Below are experts of layer 2 (counted from 0) of a mixture-of-experts language model. Rows are named router (the router's row for the expert), gate (a neuron's input weights, with its number), up (a neuron's input weights, with its number) and show model dimensions 0-127. Each number is 500 + 50 x the weight over its row's rms, rounded and kept within 0 to 999. Numbers have three digits each.
After each expert's rows: a language model's description of what the expert responds to. This comes from a sample of Wikipedia text that the model never trained on.

# expert 7
router:556515488526494496527443520475468533508554469558505457464470484587495548505467574422566509479494492404523548548598519500539559520505472560526497491443400528554545466534494448532452552499496453471582510556494492444547453514388433384684521521579430669485560496506547576460489529497588384480527512515491436516519454506517501517491528514522578419457395433541408547474473466542492517505525
gate0:470526442425504515526503431514507483561555471498507574547511505456509527567394475551534550460512537558494612503546557530529544438515584443595485494486437512434463625440513449481539553505438538619415515535540520515501480465466564481510541476561465529462471419545581507439425538544532443472582503507537557475489452487452492505505443520551473448464405513468475451560474504356459486438519
up0:465463465514490574514459534530575528445536538497487604469531477489587530515407508448469520464478527581551525464529499506549547489407579472552523532551420442488524607570431414454487590461432510563490463463520451462474432437468546553456461569461531409476534417537515469564358465574493498571519503454527556433489432541432600496450458479484457417452492506474566509444572478421431475484461
gate1:492596550377468560425518451515512499577419468495508528457432444511528430552517481423513526450511556531412464509561657485442525484405455521503542519498544401513519486524459520523507476518453423473525483438519515527598513545586548524567472504524407507534441521462546585577442562451472467592580459527480590493485412386544449458481477452595397493546482496485552503537422511533520503500525
up1:456580518530587501503443513492553560451431480433570547421565419501493436600520442479559496512527503549553578452470598533428557517397531541473455522552571486500478451563545459496440490502435506467503467442473542466576614524540522516543489481503456477463531457524473520558539569520412446514645435486470585516557484476470573496461491495578420529565389545561512511594402603596575551479527
gate2:483454523540470419491515488408498583543518549443500430569480533374493543505502393492449542546509581484419443428513539603484448509545519574469392496539538525462421576529479423596478512462487508579483532458499530516460502472437531496557542475455529527597552479456565553450483476496553507455514453593562558513541510518444601456428509513498514510464522495465433613452435442417532627490471
up2:500474531519555464534438481456422464518516521515511520465448518446562502501487373499468523536459579451428561565470531502502385536484544481456448546425403566508588549518587396558556510549551505537488422432447522439534490490477460508514520520489529528551519542507514525466511485458490481524523479558518484564558536478433561526455540508462542476520391426436427572454425500465439520430477
gate3:457420486524525533474456470416439517475516460526469423450454493398463485454462524446470456600631555519433513512420459421512372427535533523530473533454401584433541509438540426598510522503440502594542529538549532605483473474493640436516525585417489482514549481430572480531411590502496534447538391562507481446603520470483470381502565467520512518413504492460447483520519440540469522591551
up3:564582525403479547564505447517526430537493566434436460454473554483409475510349485507579483529487410460478480506479480438476488480527459541507570616500499512495469515511531524459534493522451556461495506509459581624494441483505530507512463497480506495427458519461542423575436485474403538467530462447450529446566529493519445504427449421486541486536369518488531556430472448494537420502505
gate4:426456510521443443525452448437455566463409533495476496482615457464508578535520520514486434510527379483461451461460432567516538449505482468494484514458489478416505539515514560557459468469494473506441627522584479527525497491553610486486561524493581456465507427485567452505522549500383530548560463492553487550430436485397468527495493521516550449490438502491531496530486439451503530497537
up4:440433577543557459468571551474540457475515576418449506454557517492532512400561450497406497536527465460457506469527513486464468456422468467587577549558506514508383642596481505575585517450470471537463578406612501514554500457454538444538506503560483495590442496454568449557464550532375462587538530479489447565460478563445558485499578495450521447546434553482476542493541515467441525451435
gate5:395634487443500556483527476612576480515579532421498481499454495507502539508415623604544524617484518492505521429456433504541450531457550446439510453485547492496467464475560511483556413474469546555500614473503511461470415453559530503449436423568540454516539457539604405435522452489531516404533496479552500537582538501583517520505405581435431588533559548450562451512462518549503580538532
up5:499550463513567426486476483488518600567459543423475497477462481455520547431631520589536564482607596531587493496468495401543542476450528522579494533567512535418495499519553534552484430506409548489452598483556485438535635483509534485530504536529493517533530486528524414467484504513467498481546565546512519537517484442459487542553424509484384560484422506428460534460551490422509542444429
gate6:533518532467374437555565476466484545457536449442509567512503524412567544527493507361507449576446527459584541450516552460509548513471466582461423549584468532501477501572482435491469458499531538631509458468510573424467503412520542464491526453514611546563524496484528482616474513510573543549548406507471520518499409509509621435446459569550540448550606552522546533442447355577539542498580
up6:459566526448601595398539547517497498456496514456443435590456471608461518347455547643462474598543503528439408556567452456454569513520609561544494509531511492480459453525509498564448533475532422486576482459412461473456536472524476617428456548468499495450480497571545474458472459474487519468497510470518504526544594465438495517452493481505474494583500416502451514541551456506544476581472
gate7:441496536480399521409489424587613534549504578449521477592489518483523453412434541556578601483514402487562451434521502459439514561400507389436489506479559471490518456456432572349458579578430500475494507442544642471473583498532514531440474484537525523361480562591506504455507431435454546485543463406529507528529582487509493490476436541525574509562470612400540381473502495488560538454502
up7:538527530532425511447479445540517471560541629498590561566510592534459479589455549498431511468493424444528574431423454441408384486474509517416533530457557446480461510490566489381473521530490397541456469500519533418459523483586542525462476465537427527446421502483489496462600564505457518472588495453482476482503538420490474450580581452476514446484439526528535386568520548511510533476577
What it handles: Sports competition verbs, prepositions. Competition verbs and prepositions in sports results, such as beat, represented and against, plus commas, articles and quote marks in running prose.

# expert 18
router:520507513456542429456516509457468503512497476474606587450538556426462485501610458540476544462536485478583479424582432426454505435376522450560581502510469459457435553518544499520624444509522411523405518444465500578495532513518515419502492485515480462478446533471487503437573458449492499539527581464436440485562570529483451518461472498533456545442402514503512463577575553434439518418475
gate0:517528530499432505477502556536474470445563486533495523519475461473513440499493518440409545573445482443522421576471480444470484434528500577523524425528561432613482381529427570423512433542517428505432516450504474480461430484528405612533511460594487481541509637621506396444527591509474509434581463474479437503404442520483469519510512433569480453611492502528451497504528377435529440605527
up0:503466485503514431437539446362553506526501519443586544550438467518517499472431544488461467510456576507462497474498503512528513551543598481546516544473438511514521477510517513501427467489511510526560518473648505422491493465457511518485552516432503413496567457472548452488467541531523507541493566495515569499492472555526514536462499413536492578467596549487465478340445558481457444601528
gate1:554455510495625560519473553560525553472512525520458469462548402489580495541504513451452532517461474428535457531447577556488451512588540538493487457592500521518455467437458588440599384487486485468571391483468475440480466514481492553567476431490539487517504491436521559482460429461508576497536432561571527546468527541524537455499383467523466522601551481525504461446502524547508573527512
up1:542532450483503501550578510538536524584629466539591482473473515438519480537526481493465501499522541403554514489405473537489533470516421515585520498502496476502482545521436589495577334506445533531484468523532525499461485450501510504518474493506429505496482541527481582507488528447538529508531601479491528501414508545493538552594439533497478480607448393502444486460532560460520572448457
gate2:543481451480471490505376507431494547562490575510488484536504540417452467523534490513554522516513548480494440549535526482531433522516628579491509517619476485529541425432498527585414408548548589471511532533574495522513528547475546484530486576506523489526427471535550511463495555454447540457467558642478491474419589542577474564462508517567513510405545486453388556507500535555485494503455
up2:540505409498537507434408524450506557528531587525551443563433497476488472536471476572600582469407492471523494444587410427460514518471674606440527497540485457540529454447496560498511442487540586484499460450528454564454554564517511520523437530569479480513437478496535490447520450413458494496481556583378521554425596552568430579546533560452469541485474496479493506536555541527434418458452
gate3:537570522519630437495512569571530523486451442465479453557490514538458486582495568516518503484498485407569444432491461520465511554492617399558591519554484513463523543471541442493464395486437560557489556443476484483467454431598526516552535500526451522448499596481548524502466464501521540515557425515501456492441480422530502619520507551431452613563356508552504480400507569440522490418510
up3:503481545552541358504464589564485474410448486393559428465530555478471531640537540458552537546566454409534456470482463487453497595524577437550517468462614487495511466422451432478447451465418476456473566482490489566415558482562428437573448473530450521483488520500553461471503431519556487555500493476541453539422537453572483573515508538423439637527369506546447446462479547523507500463476
gate4:539418465514602484489486341466569502460476515511476460490447535416501484665484536423524425439492492573456554616462542604434549617495452571548460584503566519434500438398481569504566543459504564507489489504509420526413541556476491567513514432491443494600531475503511523524506508504523522524456519531459469527478538414474547410493513532525499505514574596478479593470575534447543501460508
up4:627464434585519519490495368488473534423515491549539504486494521504491449610589371393620507386591533421414473516500517582483562471585540485536508526537463493455486525436564505477501443564466554565533490622477490553548579463564514543531599421541462538435472484513460450512496488463489441495499510454468537545498453513465485517496437559416525425487497468509503450579540462444527523463451
gate5:424514535451556441420557475483453525439380515488520453487533450559457571487521535502363466500468440497544513416614477416535552378477510525527520559501575574506408614538477416564520589481430403498521477526542466557549526446539542629529442535455539479477574519504566467539415433494541535545450479490495548470571493413476418505429557608553534448525482488586473514518468483516513432539560
up5:456425526526525509539486475557523637565568430403527476565491477539498501610521466467485523587459476448421388486541496549522525430632456500490500529510559579544472455542523462485455466406405513509459502499475512511571481462526501483541524452464557518421494477436476441492476551473634496517525431571541441456438464512512395535472458492618478527522577520483458451529420535534494527566531
gate6:413464507536442544427563647563456485381432584474498515499412575578527505491554583428544551430523439523530507534491467453500529496533542555514503439454521529508532488536474491422544513555545559444534524469541498479518573475558430521466522494447465513549484537517555483489519499536542516526453453409486575510494474559512507472539472522528530516537533503458514569536442400485488518440524
up6:423472529576457576424578560499451525385488496509545557485461545622469515535494545454471462513552468554531526507544513454418530369556471528495488536437494486489426546527412400377602541569590515565474496514464532497460578528628485584452507532433467515542492511554554493491548416566596555504487469508469602436454509489556546450468467460607569459578479462476460596526461448533481434522560
gate7:471526377467582494514541543456535502538522595536449518531572524392515504441482538461453493538482474481547417487492520485540500542506523427515497526646596623578515487399455544440573500484478502453504432476536491562438483498536579527509523462508531550503504523484552539514507592527629580483491554442484522530511471433530493640527560554358450588482540478516485483417428463567535473604500
up7:461500469508605572554525513531448479575611590510479474487575577421429509533464482549447444465383359461523566399451513455487505574471465381485484527514520546481520508491482576408578490466480441477536437448426571544429420446559574536535489519532482510473436559488571571518527461527567570548532624465528494493479450449508526656476565534434424579555450423536454526406457548505480469522541
What it handles: Slavic and Asian name pieces. Pieces of Slavic, Turkic, Cyrillic or Chinese transliterated names, such as Nikol-ae-v, Sady-gov, Andre-i, Tongzh-ou, and Cyrillic letters.

# expert 16
router:544413534471446546508605515498468592494496509551559469490507518506482564479440533496502465509512445511472533525589477554463528541528478472522515520458367472467451506444464497556557518529519567441523472560429610491502516453467433467547588510518456566515475491429478549472546478497501444424480488508462447529504505601520495483523531473471555518460470524419434484487456563550471485481547
gate0:518489500459576547472477566560584461443481480518586525528415447514437492577457505506584470491566478548523464462431435473535451359488470495407473370506529518484535488498531514497548530526558484615468489448459382484460442536518429519516504467534412473506473589549535516417574451586533454501448564547552529542531447518584545464535529421443443461568536552573653459493524518483496477460545
up0:459441454465499588494504558557563475448382517556592459410473473443494472526537473468500553486506553557494442455537421518466478357567494476424465439527515486550561442468507503448501433508479429526483470473434487489466487407498443572531569475527442557540480545571536650506474379624567450486460596524452548482498429483652468395596497489432444497512538444536621558536509555468483443449529
gate1:468521510537533448529541521440449541500481614452492501484448600540460464550483516463593463521512500484407350456489413461482456412519485439578515460519531476479557486531490525539569461400523422572403519461516489530482525528515464571487492494476492457656552494414478510485451568506483442571475528417488475475579476426568485483519451554546507562543443457521508413506510463495513573548508
up1:475587529512409486538554503351433496495491526459593552450476567475559428597521529470526444532552542454530407497552457472471477441539491421496463494532478396424543488491484547526435430371550422479428443467510558481552488548469481478473529559491577529511500489558493530569477602487485442397537470453491502520547420432454440512568474476558511569428475434506472534543456431553413515507543
gate2:493481446429510522401541554498504503483507530442457522464360426462396496455508588474553435504510538536498511492507478449499437433482465472437515528536548591538612532460481483493457405542475481477512572462547467592497446533460475491526432561536576536488455488502521429534521557548507534510457408585514560587522456448591577570507390508524489488603453452507570379459514516522537571482478
up2:488525575410475524463492408485520596577474479432423506515486497475470538430534488481484537550530515535502476458488617519471399480424411482467454532536564482442427634396412606527505406388500413526470499460528516523599535503533559563547349471470548488480518477503460530496470454571589567466533479487534568473598496447441456481473525552524442500492521498483576417460486420449556495521454
gate3:557513523540453558501484557486427453427549545456495507460502397515484531537487466422499494498493464453466437489458417516564481534536356529478519515501499552468490546542400460513560577500421469482449523512524544513410458554486522413457533485521472503393423499502502535482389525529450457583510410509464545461521467516483545532473482498483578348540560417473466533515460479475601581438580
up3:515546593572501505540548548506473467505484439491453519485468399492529581534511512508494437566466472577481498528513525472578453578521420475470503560575511515436555454559450517495438522453530544481450483540524507469454445420479496414404501608481482562493506465514484460531458563504526476531531411545571556505491460484530542511403514477438454480438592481497467538470531460551477577507567
gate4:544446552503608483562492554469536498524554498559423410466562475474455519423471510525517500442553537538426410531488521432576570548496561493428504459566457526452479396528475493533425535550426492557512537538567523495431583472478537452482515476470511546484531552568534492458495501472489500381394416553579456511510579507453463522478443489440529491435535501520492392427441447493515515482420
up4:558524550530440416473486431468542563523472460487423363497498470453611476453502533566460479430584583516471496535504576513445422506535537561474583492519453504482445510480451455608544461436416546450578529527574555417546490486576548441498514492452548483414547484569474513468419521428549596475548434583516483498560561423449515487413472479459458456493469463429408526386465440594452563567507
gate5:564576491488543457444431501528567519444463460429570500497446454489461537519563538490441513438468536478519462472476480495461440460385531390469549522502450564471545631483407494491494482543495489603436454538438431521462543531477513411595428555456558472407479495524527485537375436483590600519497467508566523492518503419493463524381467485512544533514410513451495509535479508547536546419388
up5:505452576446462479441548422501447478637453512411499529479436468563495546538505466478522506508560443445588452409510553519516460577432456474496491500520595512462477477462574480495524530360452403609448559528516554567451437472593542560538582540572574550569527506462532533485471598590567528535470423520534555496510421485523494547540419478525496515548418471444558471485556493510560510531534
gate6:577422474449573498439565423554611425522510493541487475447523502522568601408469499530577513544476468562536507490478469470547636483404446444443529563543525593573558527486449480515611501511519510474600443476435456473443475501485522429523513506426471445481507439476501536484491522467422537534539418429444496502490482476618481579483456439448540540538563458472519476489489448492514464430506
up6:549444499515504522565501450452500482646544364506472445508476392577570534429518487570556484561530526536471518603440491472504540497512509527515529564555464506489641492483472515581510527549602482576528492489505479482499506515493470450502430534504422492529498424547465540511443586474481576445498599467437504472480549418519434560573467487444509503521545379493385592548497427563488458562514
gate7:456469490564441591502495523436463514478424402481420522478579414459512482399534473528459454466623464556449552490491482481448497541541427510410495518558489508535523492474600479608522469513477558519450501423586441550546526498482533546507462566510474491611562383421494609537466533523437395555404455538485552484522440561515482446495443529539515492434535451486495468523475479373454569467509
up7:539403510557507533521476516401515546611520445566412510510556604403517435406535473539510477546577476543500530465465476503549535588536445551485442520474444524489475546546556510539446457498490572455488535517553497529558560400463575522499411625435491462630545483462485562460480557515408482492464548443501586433477543617530513355442480556502542548437487499497461521480509460416434502450458
What it handles: Preposition on before dates. The preposition on before dates and places, as in on 12 April 1981 and on the wall; also at, with, and years followed by commas.

# expert 17
router:555443510445507490508532560481490489472548534476530503494484473512460548536471512524544593469478395560469456608497528517507456475587471488529587496392487484470582508416549502571519464563542497480545479588555530440516492546451488441582510586555480522569482559523575476456429455519445474489491492543477425564388424480537415439552547563560505509439445449419394460528582449418445419543560
gate0:531479481445474471509547463395536552534543460464453480420556593487593577515525464545456481552458553533467423516484514489457465447491437461502504555508505548492446602495493440484558423550415579525524450550568583531458416458492652527487528483460507441465409439532612573555400545597484520574529386544497576545559498440488598567502506547524486466533463619499488557513498461439581496491492
up0:451555478483493432404545462552452584526475493523437464478492555472568584513478537503526516478543505479521554548488457525526468574562530482488475473458378529522491443435515396575472463457445573481471566477602478462492479548466472496558485515436548485331481427546480513511544482511441566473510355557582508528518481518469521479537559510451567478544479614559495579465393524504403522466486
gate1:439454477512547520502487483402513592531518536427413546541438460441490411578577483555437467542534523501479529439430475399526492467448486479527440542531582502360523517576541445484487435472444481521549483570461512581457469506531555484466427525533531538460516473499536498523474556521507422441462451499470541500552428476519564545508465519584444537565452441412522504466469545472537552556555
up1:472484487445529525533485509508566519438491384495464475523538470551595532525487492428428555514448506573499379593395460522600550471522496560485453463517487557523466522500462598510569447441562446562497456467554519551590442546577463412523510454436554474476524520585539469505504501523546536498447511509501451562623552554528521444515450502477446556537606519502558557550371415522552598471544
gate2:460554424455487502535455590456478595543503559539491495463440477494479526513527418492573483579566511513574528399508408535484503526401427482454538494518592599515555541573531468447451511461423454549389448436647615501441527531518566487495420500516453440519455484505502555472482612502485500582444514478482471568538516487391476550451454521455491512638422458490537536547481459499501525487575
up2:460555577459521571516454492428493567547461441513572503465447480492487406590522455490453534527499602469502506501478529554420493442447544524557472539541582471532496510495549463528418442422579416466470505420454559484528552474452519476464557525619456615598437421465530387544454554514448444505588404504496538516497453505439470542491503544498536532550457465459559522462535487529503549578445
gate3:511459550482505489425495509357536506529546595428498498517492484395548491516491528509484490591512459462542474427556479481471465453419483520509448452560548536404612527552536480433578552540442435586510491440530518520399503452548578543464499507525541571448510455528651480464510520564511446490512546482529567453452467491588445543439446530544513505571416467542504451500496486500504540485519
up3:516556447495551514438478419566447499499357473486423394459442446476556494523530517396498560452380510505496384481453424549564538516552501509467490484469464567519473571430508485545573516434454551552515493467534488536468481547525440514532469463396507443464477493460524470511495437556504465549397500489571570483547532535468488518483482466513500552450535527471549517446418428467603513505463
gate4:539470533438535428504531533477480564599472517509443457442526560439501504484451468426521476486534538413509558488561466483520468528564440427579459509577538511468432514589621503541538449509448578473489451465487513513444421481492561461435427505554513477580501461411487435549451629504430368547557494548517499520520511515454484528429459475507529464557467501445488521453562553497509518531514
up4:465438447454537498532443472395480534583423473530515515457446499476512418468572485516493534546468565542540554517486483527402354510482516506572516417483525480481408455585634414502570534454517474504546488528448618547494527488468526560582462514493552517659517517510548490523436527490535473453479429512483479508514525475353559457441509444557493462395509530463529549453496525531464489562567
gate5:506460427509456416451573467466511490521586479521413421431414415466504569444436453527503468563500411676449532520389464533535418555512425572501443462478353539505509537531505417569458466555481516573597456522548547438509476509517523439510533554520495419517507463439547563447492635496495450454445501540479490528558556466384508504563492459493540526588462533477491423466483509471515522609569
up5:441477468440435466508509530389462464516576484539478457423475475401496559439462336558530511538516419576440585465416447460506462524451493562532420412492420444476503513531512479523539565538476623559549468544532531511447483565445510384535504529486496412527487505438569520510499538554509522463438547569537537482609515547422582438520454423500519483484430496504424465483599530502450533526582
gate6:496568522427480563398482476551520622487515509519465496519466440473447506468429605416598540467525448621545587432530491484563478405535539526561436531587587561514499534458534478514457501450405497502505530440568568455420604478464509462389510513532468476506503409420571451491486590507523491526448520481540476452557507508515453530544490505550436534543399520458545414439523579491553478426492
up6:501483502433595551498518497512478509508496482513465532572489480485504439572574550461437531542416477542575557569525579551442468506484506511470522568515535522434460511532455536399573422459533526554536419533562456616573526493510530422586522432458467599545478476462474543497479611515583518540405467480507450573495570479484472502528490410531454509580541463498519548477522505513452469501435
gate7:445454418433545480424435518549426529472488493507422488504471580505617587480482486542493560525561472403404521550512470462492443528482493478502534452498513588551471496541431445451434477383442538479523505552448458483481400458512589538474484547500546485441562489533532505403505554497532525479485478505500518516572437483502624588398515481484471535549602489520539557579492497511493520610599
up7:528448416451459511421571538415429562600392529459525499511414433430506377585579509564495533461506535478489544466464458493543410441439480567527531495513552507516523459492524474557474455519468458554519520475555528535450548462571558486515530582575476540534476384495555558475520504556486420494430436444478559521476377519509535466553536510580426563485480492525501531572466497482497502588529
What it handles: Prepositions and tied. Prepositions such as in, on, with and from, often starting sentences, plus the piece after t in tied or tie in sports.

# expert 8
router:509541485529501480455465478427479512650526391486492523481450468523496457460448518386533421482607521489513516437500509497508539546364506488555462549467513460546610481475523459477508496454480620437490533526459609517560507462397441516617471500496396585470502577407479522506489463488534441497537539419462533456507476596523481488516453532585556451606458428450465429519446417451500486472469
gate0:513551490493460387521489450501533481526477594409520587464514560395511444569423447405506512485445519514453526530454587456390536605520593474478530462361472447467515501526503436455490423555499435534469502492455515478510523514538564562548538474610476445466500413499538456499622569477536495526492565459515526472521505510474560513502461448545452523542454597436515449445456533530419522494570
up0:466592460485451497473522375515557506467526501451562591516520527426522418573518369449509498548438507456550434466533555488426557467531585491499441509449576556427532604540439392462554539507541468559400450521485611543576554394531468553571495423577488443556473554540535460518560559524581533489457655424436573572502529525473502497497439509562470531517466591444486453546477473467469528456626
gate1:501543439446524487449498501543583482506418484446519512562510536484488439455502459391512552558452377554601529419451538418423444508546496484558532501528501488411498537432573585463558473501490470537397502509555486486486546585575511532537539551495488487579505395534511424474572454538502533535500537509484503537527493428462507485528413449477417477541445482426602494468528418489488501479582
up1:410550537382522458456504439463551518450398562415476492542488549429495527490485560537546540592531410491525481421554500491498440528432546454439410496460480565490452528451499464518481600560484428534455500464526512460552476507614595514450508622457560511558509520524618471575574547491501611566457470511633512505535492476432491545498474469481532555474473508469496552564479468533517551497452
gate2:488538518497467471466412470455466634477522535504425436492456479422489443446559486506497495607503444472512497498590477456525387449434595490584525493533535538441448535447536530512550487436516457620417563440550551585470524531585605520513492459529540496497562506553583505475476527532539590501500588578493503483548503441529464533479420512577465548559432503443477487459480531474488530479560
up2:508530392515615514381437532560524491482476579503370557486420482519520514533556500488524573477525525554553466516567545527460471534525550459509464449534510471500416439497422555471485443587482467529518391553540572568447468499560507534549486531543410425546550497447464521425543585527485554513479544468474501572563501525579549419506518432500429616482541502475514441565440509400503459511518
gate3:570550543505510460451504389504420522478587532445579484462502468493562584455408445493502520525549431498478540554549478518639527485498596574486458501386414528527571460572586441582493471549439455583426538506536512515458531564468557455445562573364478508435545513484468522463481519446461490415570525568516514490528325475475574531464528416412466488483471441471514546511450356478532446504516
up3:556616467480338424515510438446508469459501506453533549452517498409566497480544459535504527516409524460466548526601550516534643512489597513567559583435518468507503486588498496412464474552460463589526551583507453477572534550486494531425552601434424473505514487538546455442460594457495474592590493542438503436481460520430439479429454486520469478379542491512440500571460446473487477453452
gate4:489535520447572446492602438471496476509491576500483590526426528476503532554452609404517523439543560435511578513457526614465470469583522459498447425422462571483459585473462473522531525553460466519507468452534499555471546460547571517518484548463542510557586520498583457521363544535544518497503585441534551436582479512465513366523555567505524596448513537467567466485539470598484508528498
up4:489452495463487488444458472557532531413468463421517477513511474472474422418523490546445548513414550535467418548579477488519501476421510516427537535591529454507442479560515456354465495431492552528493463475371639494495504493490465517454524552547522557510542507555556508502582436486464495490447508559502329508543480538461456556459520609431488511556506473513504487507480555381464491507527
gate5:494575592456432417442468450499572572446477588519455432500516552392462465517464550450430464472480443511460528431527464451457416526513545486476528495471418496412567563519559530555518561536452428506413614498517518459516492448527515527481451499481501541491495459601512448482448559571444550562569533591563532456479468384445452474413451531553443512440516489457433437433559514575504603479535
up5:569571502452515490496560456620460556446575545474493507445452428462452570535433506470375541526450448581589480463528437550523618481459565547539529544464447465516500483473542561483449559473476516581459550512457549443423397481537500577453506507515494490468442473492517571538491441515483619519477465479499483474589530456504681528446454437572518528449566571496500468498483527562575504437538
gate6:552581479449532472456490501464543527501458553512522559567444488496504360546514437512553546507450461541527461508479548497513465478554567547515503498439611503448530486431542482506531440591501448515399517470607568516496534459506450487431463560404467393559512568510590420436573538537485551583534568480423545520435443419571478447512429476593539504420440427472565557483463481459542673457548
up6:600566453458472543404469560511516477504474529534510517603424462433571409489601404510586480415459396449514479464562562453558526487573597577492454489475575422414537469511507440478487436591508470569414468470530592535410518490462489561488510525424457449616509537466537475407546553515518599519493546476451516392446490421520541495463386507557473454473478477450556591445467523489506594483579
gate7:531575587511512536405487484539503475488487490504611570606409478478523495519485558472529564454526483410543536557410498488497433438484537529541544457469566430535438456440540487463482441516477437474470455473525494443440479578509459582410497536526494488438447547537525488435575557527518541485564470462410514424439528456560572541581498384555418585452487516420612445442395622491479551512463
up7:545478449498510560382483535562464466553504585481538579559436501461505500554461445483517468428440455493488435570514482531478483454553557585410507483478552403466407502445484556518510451595459479492484425517542540454402453441524454598450500478514488440461453510428522520475538537524437497593459509495492493422352449515581555488523485518473431448480496570501522497535451495459553542487527
What it handles: Articles starting sentences. Articles and determiners, mostly The, a, Its, opening a sentence or paragraph in short stub articles on species, places and films; also some table cells.

# expert 23
router:449531498512525420529442402482440495473564464475524556438503495424482414520548431572510556514504506585513518523470497584431498433495460554575553607486451487320431589496510513518456523451523508627456443558520526544557463510599597449433456547567525469580491539572539531505547578442478565477518538503473395529526438510559504523564453461550470563401504502431504440567596560407489573554474
gate0:477426489489543474432488478468471483507533504471499441517501521571517436468509515544540535476575487605520520482503476548499460480453435489466467470450469581510579612456491521532509511470468542538513435469515552512519461384444493467484528497487481489552512537465629435546541495523505489424407511494506505548561474429477554483472470557639516568534491563498491437456530479464548477536525
up0:489463495482436407562447503426481539612583458474523543563436647546435507537519561521525463478519482483512468481445406508507492470457450440486549443444537560451577548540505538554515474441470503517527416465464580457431520405446506417465492479590493522489521544541553542574474547480461522480527558431542490444537546420486480529443563501488498596531511557509514484400644559453453564486598
gate1:463505450498477551452477556527570442507467486468518561592381474540499479567564439475492558494603412544453423493432430421560549414634545550484508462437518516515496460460494556516554532465483569529502488485517380504534512446449486542460468499522501521522540509506537486443521514515540536558442406487499489410402501475600431521456435473512490527482500541539515443534466525528469490505432
up1:467557468468556518498476505465522426577489428532542442583387528518558514560612452431565486477468527590475405483405500459496517500603519513479515423514535546425566444589437554439482545487449547463524525548540433552522573460476536452452440528472385475528558504500496518410520517486452517533479490534474484448496555482518545594485486553503513560492469453563577428544505524418526544560609
gate2:569418475491451463554564490420524394600549507531462513424541497537399580574504471466500467489518573543528477485433486508483510477508440508463381529495482484475562526507549397526475525565479501567548494471525404418548553476481484570571480431426516504551549524378514495501452459523521431510437485541482549579431532473483483515562598511489564504538451462481491472524534567459516467606563
up2:564550569544470536434481552463572472528541492490439455496571461559500462465481524554481433514430578481463481580517550592475486584523432569401437422542389558515489563485441431570432485487476582462515514461581562406511563538455512460588437548487512549569523482503514416449502495535442472512433423551554490545515478479516578508458506563467526498517607564484487478484484458511544533632480
gate3:546479520518441581475558460498499493565603510438487496469513492436574510439470473505540349522481569563448444519465522532382558436556437485512388556422585427466577479471376501468470491563433420447551505474537581450523466523401522538542456490464452515581513509490459582473483537549489407395527503520490485544471533567530505501481586511530568492573543519521466482556486518488469516571584
up3:504450527560430561487598426491534435483527532460551466496518535466479397364524538528460477529513514533503436471537525541416491325470369403451424549421569414454561491476492519451493524520411463500520514450501493524504406452485506528511453488522445483520448523563475491447494491528589402447481499508501502496467434485499503557501580545532575520595574460486480507603569465543474572576578
gate4:421456512512477476504515558494485602555595473509430425523466480497490534423476471472534472515497592405524441436452546506537530477549517549538532488548564490508490545440511451567451447467484504460526478576519531455415519553477478522459489517483514490488547518529641535483442566486478517527444463540530582433495494397379480461398439470492498465460525491527475509511373452563550490608531
up4:449474442422452539506497558503443577529615428513468497468542564495529483478442450513543541424413456454528521395457450543483522489476492443506539450488590527513414524483505507524502408411549571369476498601421546480483481456507581411413427504486442489485437578438532512411483555527487600569463630505495523554520577480367540511479377497498527577477448475466566536428454566486527611533499
gate5:560459453522560367427421516408464492519529528503497461433490470492536453561544498558554494506582458532418475417595550439560527510503561544503465605546623482523571549475438488569546397582494349595498508498454492513525499496505488515559522505573485539493598467428491503454522612490555532456537525438553471482523436455520403581388477480517525506484412399533494493436527489539512450506455
up5:531446546492528395519450501488424497522629459485503509482499469485465447562564481586498537464545511484495480434539515416550558494499551493641538554483511459471521595487533510583501459588591372552424487502380527527480503531517463494455523465596460474523542539513446533554516550464552558487550485487491404401475458439509431517445485449508498538410403459475468460496557529453443447444420
gate6:520467438511559594498497523470382573489511598490562424461446597499481537540499485497546573452422554480434453559497564397510533501583568514500461476504500505532519619466540423555439401505561580532527672599482500571424536424470443496423475516527571502445531595534558486563576464516433522520566503572500490415517439515523477526544462489534523499425413424529513486476449562535547528460454
up6:625468530474599532487468500447422627515497530458452543439432561434476564539507510543574535529483397501462576497535495479353552468527575489469484438561422469518468534474588442551510372520560550393562641587479518467475554470438456530426530549477486522605458506473446565491592476516463449553499480575508535439466542490533458571446530536537521538465411443453408504451444594551450437542508
gate7:510510547520446444515531513437397552562525504476511536483512533576569615455572477476517450515610515552525503393557528488534463544540488460511468523587511511451669507542562422539541538547452450650432630494586494536534525448487507430496490493562459518526575520538471482386444463482476525570524506437486494479489464545520385520522529552486497487486366530552431492546517491444522479571451
up7:438530527512520427552486535473451555519596502386494494505517513512491597459570489546479477508555449524478454442558432492415496534509526452526524602510545546525586593533575414521447525538458502593463550482576519484509533421503470471521476523515554520503567530509506475414488519477484511556467576457493514479577498571477424534479495502466491579425440474482405421559524537485397460552521
What it handles: Foreign name pieces. Inner syllable pieces of non-English personal and place names, such as Kaz-bek, Bitt-oun, Wa-q-a, often after an initial capital.